python train.py --d_expert=64 --activation="swiglu" --router_score="softmax" --balance_loss=0.00298 --balance_bias=false --router_z_loss=0.0001 --n_groups=4 --lr_router=0.000852 --norm_eps=1e-06 --optimizer="soap_variant" --beta1=0.95 --beta2=0.99 --steps=2820
Below are experts of layer 3 (counted from 0) of a mixture-of-experts language model. Rows are named router (the router's row for the expert), gate (a neuron's input weights, with its number), up (a neuron's input weights, with its number) and show model dimensions 0-127. Each number is 128 + 24 x the weight over its row's rms, rounded and kept within 0 to 255. Numbers have three digits each.
After each expert's rows: "mostly gets" lists some tokens that are sent to it at least half of the time. This comes from a sample of Wikipedia text that the model never trained on.

# expert 96
router:152139152103183094122098153076144173149125172146110127142116106127089192102162121113125150123167114126110090133092128139149120161167132138096165162116112143105137107154163094087132119118101150125142111132119082159099088121130094138157128124123160145122093110145146193114105156117166138129144110170100117157125109130115126155129112127142115087135149126112135125151159156110164132158122
gate3:094115168134147141124124101064139100128139143133129135127105122130150168188130118163135134105136120148079104189103136143151133127160139164131133128130118115137091143157140109067107113159153129149118158134133091128094126176139134163129140158089133152129104095118142144114135118155102184144101122144141111140132107148102112149122099110130139119165163112122128108137155141129109161140136
up3:089159150131077171156127109152137137145143093146117117121154131101089114146090136189096159145121127123119088130136121133092133092118119084155188138099139100163107174164070122115134105157106130154102158122139094125126147132119123119146087128153129092099102165179160132140138134126142145151119165151148127104131147113180110142136099124124176141141119130092104175124166135118139143118145
mostly gets: " Royal", " Imperial", " Charlotte", "incinnati", " California", " Francisco"

# expert 228
router:158128157101147098125112159110144148125135157153103132138120129118126147098150164093109153132172117150140079156102107134131120150166138128108138118113122164132151109128140128126102126094103133136125121108092081143108133112119131157144090106150155156109138093105138141099110116135144160089140136115107104125129142140115129152117144163155127101146130103125085119122157167116142128158115
gate0:135117144131192147118110129136155135102138147168120130138114119108112159110122156140141124126135113114127142122101120138122105162153144144106163133140112155118137101110137083115149131134118152148096101119089083130110132108201097135141126165159144162164094101135142143077118136116176173108145133133126101150123160125151133134125105108153176122097151083139135134158111157096094127184087
up0:125116103097169111119154154120136146137122123119134107136154123096110143140107138144143125136172087127102105130157101119119128142111108110118120113141129085132150121138135144133106130134122136099127159134136134102116130114093122148157102134083161137104133154156117117073083131146196110093095081122101130124079133126110150156086154149126132099189137158134128173143085143174148143108087
mostly gets: " (", " Sher", "(", " techn", " Ty", " Wor"

# expert 20
router:142158134082125096092142157108146139123114148149095112150125118117118142116110150100124110058133108110161113171099092121173089144128176135108119138076122145132134115139133086141114143117081154108137083142129089140083148101119137145178115101105187156107105103142123146091112115134137130098146166124115097127123149149115116141151140144159108099138119110118122140123144186098121133130099
gate0:124117148137130108102116135132166135105101138093103174157108089112106150148143159153091154124166141136143105120138081155168090141141142174164108089135095153104163114105149183102113102093136148144130159091097119142130091153128134141109093103159134146099165148147149144109127158127129129103123109148132112141160093145138119139101135143140100177198106144145131150132129116086132108106127
up0:120106094118140157161119117150131128170120165142150097095076118133118111122159125120144124131130150161182129140135151118132122114116097131127093121148103147114143139119127112099112151115153127100103115131131106100124124160129111134177121180128148109136113078126121102154058127086151117158166133121124144144112150123151161104124175115115117137125145097122127080116101115125157188162119
mostly gets: " '", " Wood", " imp", " Good", " \"", " Great"

# expert 251
router:160150143094182115118136178093117161152100154143098115134130112139101180096150125143126139102158094122137080139111141122128117145161148146108164129141131141133175114106150111112095120116101158131145108129093105142073122114130097137161101115159142158129083129118117123095116134087143126114149132149095092163135083154107129129148111154143131089149118118115099133135145133128131114159137
gate0:116161111131121133145083133120128151167127169178107125149131125119167041117125127169110171143131101098146113139096144135134121119151146131140149110125133130124123120090123116153203116090128078126122138101125116192098146154099142097120117098144140123101195110128141143146154127114119106094105099126113160115105102111129068150174108144108150139068119091105131155144152137116109097141140
up0:113165127105127137149116118135102155166113142139156101136141160116179108131148105161134153123086123122117121110126159114111144105105129150155133156147167123139107145122096109164164152126148105130125149128152159148119157146097159102095115112142110088120177092123106122169161116109112122150116111097143143106105110093110096122164101142088168102078087094131155123144148105148090100163144
mostly gets: "(", " (", " religious", " grand", " financial", " administrative"

# expert 107
router:154148151098147147122118149135153136114138147119076150127110102114125139114126200094111128115162104150153135136140089138160103123164150123112142122122100141118149075118158110087112133094129163136129129091089107146119108097129123135144081113148142132121107121109205145107091146125133133122169141128067109155148128139118111134135137174133102127117119104100088143153121141132109096150084
gate3:110171142141134118088105146086160138114143095124078128137180113091131191112164137124125121117169078121143112122111090140170120150107111135165148172100133158122116119144134132084138126056124139139145116080123133154109103165124104097129144177164138134096126160102135133122117098076145149106103159158132104144131107157080109169171090137157121103121133119178137126118140179096115121153152
up3:100110131102130106146126129135114116113094171148137136136087101125122108111107133166108155103118148138129134114120142154083062124130165154091164086132091125096168104103131071161092139135086148113097125150070108129143151088173127173132103086115131166166129101135105099142131171162177079102165106124107120143163109136181131110089121094134117141135138127108151133103145135148141126105114
mostly gets: " every", " comb", " volume", " Dur", " million", "9"

# expert 153
router:191152097130139107106073147121147103119133107158093138159119136092146154142128168104111180120138113115144110142122103162149090112149129133144143133138092117105155118098142114128102116070099126119111113108125076126080116132105136166158113129141170144093101129121171155084138135147135144119137144161135117128146113147116116119148126168142137123128137116146108158141130155133132107144142
gate0:128146068136150100089119144103127137085153138136128094102138130111179145135101125134118163168124126097112112153110103140072102136101169128132167139095096100123142127137127105136150094123145134140131113114084094141126195134141148067119136133098120116154101139147132124125127152133133091128119127159124116128105120109178111147125107131147146118160112133173124117158136117159090095123110
up0:133112166111129135155158125167102131186100099126124134153110122159074107143179132105143086096118147152156107084145119111154131099160070157135096128130149160120119134133133151095134148132131126100092170139150161132150050106129085181129134123156118137108112114091118110180131103130154144122148133097127114135165150134116138100132117129098118132117146125085121143144150147127158162143129
mostly gets: " free", " fin", " Fin", " fac", "omet", "bit"

# expert 88
router:125147174122135109128117172078144173107116180123108131117119114127140143109137122128111145150132120107134103136120122142159107166138143154122143140145089193102139102149151122096144146084083171123125066088087075173117137106132125138127134106144186138103109064128178140112129111146183138060108119162116136129168102146123098138126128151173129109143092114102093141147132152076108123140101
gate0:120090140125128101118158147097139185141138133089125124126128107112126126113105124126098164173127126129110113174151101128118117152150095140138144138140122133116137103152129162108142165164159111131138160162108141149150149165117140189166134108133137143099122124118127170184112105200143169114085122141119135096109094171144139177117135123117143099123136129100091111179123102136150136139137
up0:089117156129103156157119101088138142164173157117130124074142119138133105080129134142112126136122079089113059123109101112159137125162126157125149148154124123122121119142166151126159099125131130126115130145160150088122162163087168154139152126109111142071129117098140128138162110148094153159134192161129156123133123161147093113125120126093133147146090157120113129134161129090135127103106
mostly gets: " Museum", " Los", " collect", " Sant", " don", " houses"

# expert 117
router:131151132125172096110115164117106117139132148141109146131102130127105143130135156117096176135127136134151109128114136157185110124102174112127133111120115184085125111097145120114140123080101143144158096062111100154099134113135132126126112112162163176097110132101151143119122154106147103132143127136096088137164118173144101130147129201132138101117147104138112154140160160116108118145121
gate0:161142152125157152129126128119147080133130098118133103096123161121119169157132121131146119096113166145103124105155083151151094114118126111130089124120167102135110142136145136122153123132126110113143163157107148136103148084125076096144142149186107113166113121131083108115111114149179099144140137082104130127101125103127121110126171135115133107141127103128130146092121095151144162093134
up0:094130149112071102124146137105126127149170096116131166131114149103131181121092124117137101132133145178135144080139092153115132097124130137124111124144144150081115135127143137145129124172115143148129113112131134150105130108176117164151155136085136126147129094143067105086122091141170138112163125111145140155134091123139142107140181118112114107210134135130141148107090123155120123163132
mostly gets: " cut", " appears", " appear", " com", " taken", " carried"

# expert 236
router:144124140118171136105081175139138150112105122133103131161116111121106148084125154090145130134148127117199112129097126162115122160149173127084135107109110128129147096125140128095132094113111130148130105120116079157082132151140104128156112127142150174118154120157148157106145173100124150125134139117118091138137127139097108120113123156162121122122137129130109168132138141127152118140144
gate0:076128125135130113139128169139132116120122185116110132146134114146099140109114143177115139135141105138130168124149144146153101136134137091104128136112089129103134112085099090165120152090136141129145117126121091087155177100111153098142165127095141151085138133150146148151137167115142148116156122139081110145156158149125061136108123114118105148132096168146116137122145136118171117117112
up0:088093124161092137146113126138121131165148171110124150168144145158133143120109131183140122129129114117141187132146158127145130125127162124121097124135101129106126130101083110141128140111169121115149111172126112116164167125097136096100183131106113123110137148174121098140153175132114148154129136130085122110116132144176075121096115104109098141146131177161116097154150100132170091090131
mostly gets: " Cer", "ker", " the", " Bron"

# expert 136
router:142144125107144120119091150100125122128128146143070117149090079148113152130118196090106103125164108177158111153087120152129116119132148128109145128114099131089145126137139103083135123116084152128147115118133100162112106104146116107198116131135152146103116123126128150072122140132144130108143129126098094149157101151104117136097155138125134124157131148110104164130144140085146102168105
gate0:133118110127156143143121118149120133152137153128119111155153132125130152088133140134121155137107119193134147091140133162115119124135115135123124120153083161099120105118153133086073162089098146137116134111103123189095148113147136148165124133154134132169150112138140145116113122105168094104122127157118132153185132135146108159126144135137113120118057083127104138075131135102152129111155
up0:115110150104102120097102148088142074086055103123123143139106121099093187130125109132118139135136103137131098158148087110142123151130113149175122118109128093157134122063113148170149120135138163137084114108117118098154157126137123154153118124113138164103135147108124146146126118147133130141108124123097103153155144136096102114150111173126119112135138132116173191113116103129115128157124
mostly gets: " Bob", " level", " levels", " population", " rate", " speed"

# expert 111
router:125153173094141143139082135122141124160147149150057158175110093119112154124154206137114124116149092170156096147098125157149114151181145146104152137124129132133130066116170117094136127083114125134121087109132090152107129126136105118161129129145169157124122104148139160111096138156116127092145120129078093134176160165090100133157131147125087139148109142130128148124137146095158118125124
gate0:129125114181145128118139123109163196136111123108152121107112162116142087150108143120121150146106130111131149147117102088103157179096135089133130089126129117090130158140144131159138123137071120116109170128137129148147100131101117133155189159149128113098137143144108106160095066094182095139107142147150123162099142129132161166153144146139154110166128091152102127124119125130071118148172
up0:102129127145142148138111112126147166160105114103146118098102172141148098137096131146142110172104100134117150163153129129100137171095147075147111116158127098086132137137155150152111122140078144135129175148150157148148126129105120122161173179138125127127109158158095089139109087123172109148081109170130094160091145121132145139167155127128144146164099093148131134104141105152085098159171
mostly gets: " km", " ft", " kg", " lb", " cm", "%)"

# expert 245
router:135168119120148138090114128093129125174087146151100123160105138140112142134133144099091147132135099161147101136084108142134097126124140144130126140094134203090123111102153137073114113086101168145121130058091112137076121107110120142140115120145160161110128141114155153112098189127121102110122124130110096139139155134129114153128109186160130124139121133096110115122125159145148120132117
gate0:120083119137162113149107117131118104119153109118132137121143095147114120173162120145148161085139098171109140151100164162132168074133120106120132133142128109180129134070164088102116136098100142118093143169138121129176105095142118118111105198132130125139066154097099130191127153135163116144111124127142153078157145111128165127095149141117156114108100167144128154144143083132147123125153
up0:120153121115113169131151112141142140138134128159120122137105146118128148081102139127120090165125157113130121127178093095104084148125132109145131156099128154067113120159090179147122128175128134149176109118131138146097162154138139165157166071152139146117187096157121140086119105112112165098145124134134095167127119137124119120159111095134079122158131114119126121101087198124115136143113
mostly gets: " off", " across", " down", " captured", " killed", " entered"

# expert 182
router:133147170091174095113102150111141159137111155147091136143123092086122125106145171109127143143162125158162107163137128145138132134143138145117155112116135131149155098148133087126090127078087152135137120109081111113089121138142125145170107137162146162116118125146127151131081122144137145083144126125102146143180143128106086118137163132143107106166094105127126122144156146118142119146071
gate0:134158143158149156125108145091119173156116190141117174144123069140106119137111143112126157152146123119135115140111092140157123146124168179085131127131128174064157108105137103081141120112080124130070134115123121123147161144143104164167142144144144124128105146132140176133128132115128106152154178157131114136136159123144093126158118188128137101140130108149130147129143120125155105119150
up0:128117131148136145147148143109091121127128162146148136163119036160134146143112130118156119179113127154152110155145114130133123146122146131147143095168145159087170110106146117135151120125123118121082167138121112148125133151139094117146136155151134102151100097108105135151130111099149122138090138168133152172126126122145098147185101177126147091110171144122115093125145151136145098121110
mostly gets: " an", " a", " An", " Polish", " Czech", " Rog"

# expert 13
router:158146124113175139107080146105158146139133167126092132139109091128113139088128145059101150110145127143146103134107101136129104138147134137079121137118093122126162065100189105098112080083106157154142100083113087168101145103174138120126130130108181147125119130121172163122114150145180168111167147127100115141122153153125091127119131125157122120121148090129105142153118117123131118114113
gate0:114147086135132057121121138134178163130150132155145163137144101153090140133115139171150113102137132114111133103056137133129105129151119160115113101171111125149105126115161101072130089133130157098158130131137090145139124114103109150151115100153145163115118137127148106140131140089166078134104140155151142107139100126107126171149113138147133126122132114118131133133110128127076126153117
up0:105127119171114109129132101129105141160122134144149138116153137151152148157118116152178126095098153119099146122129117144117154131100109131149107134149134103146088164172177093096151105149143137127161156160180119124130077106120126132116126165147098137161125124141140129149167152149149106144141094101154137098111098098163137125107114085094165180113129119135160113147114105169089098126124
mostly gets: " Canadian", "-year", " Jac", " male", " long", " wide"

# expert 59
router:132157105100150150123106161127173127121089122150096140144110117107081160101131152143077145119166110168135136144121111151147086155123177147115119147114108168099140108106124162122108132108115160107120146084116084128095137117103125139142102139174170137111108120100140126135138146112124143080141110138119108130135124150124094146114114183149107133114137121120098130150135161127137136144114
gate0:150099117106114119132110101133091136124182144127128141126098091147156140135116129134083146135132141171137113155126125134144105122138141150122096086139085157104133120168136117112152088129102159150124119106153102169074107101107145144156129109146145159110061091083138142088086124129124087141151127112125104150119163146162106170144120116132182176102148135084137125150157133113120093119109
up0:106096116147115102110121126129117092107126082111139105165051123053121102111110111136126147158118133153090147134130097093113130128126181183177090134100126161075141147148113145106119151140147115128105129110170130111163088125108095142090117138109115105132124114139110131138120082135112157109116146105148133136133127120130129109140087111123153164131152148134109096164095123161143161112107
mostly gets: " with", " against", " using", " joined", " alongside", " representing"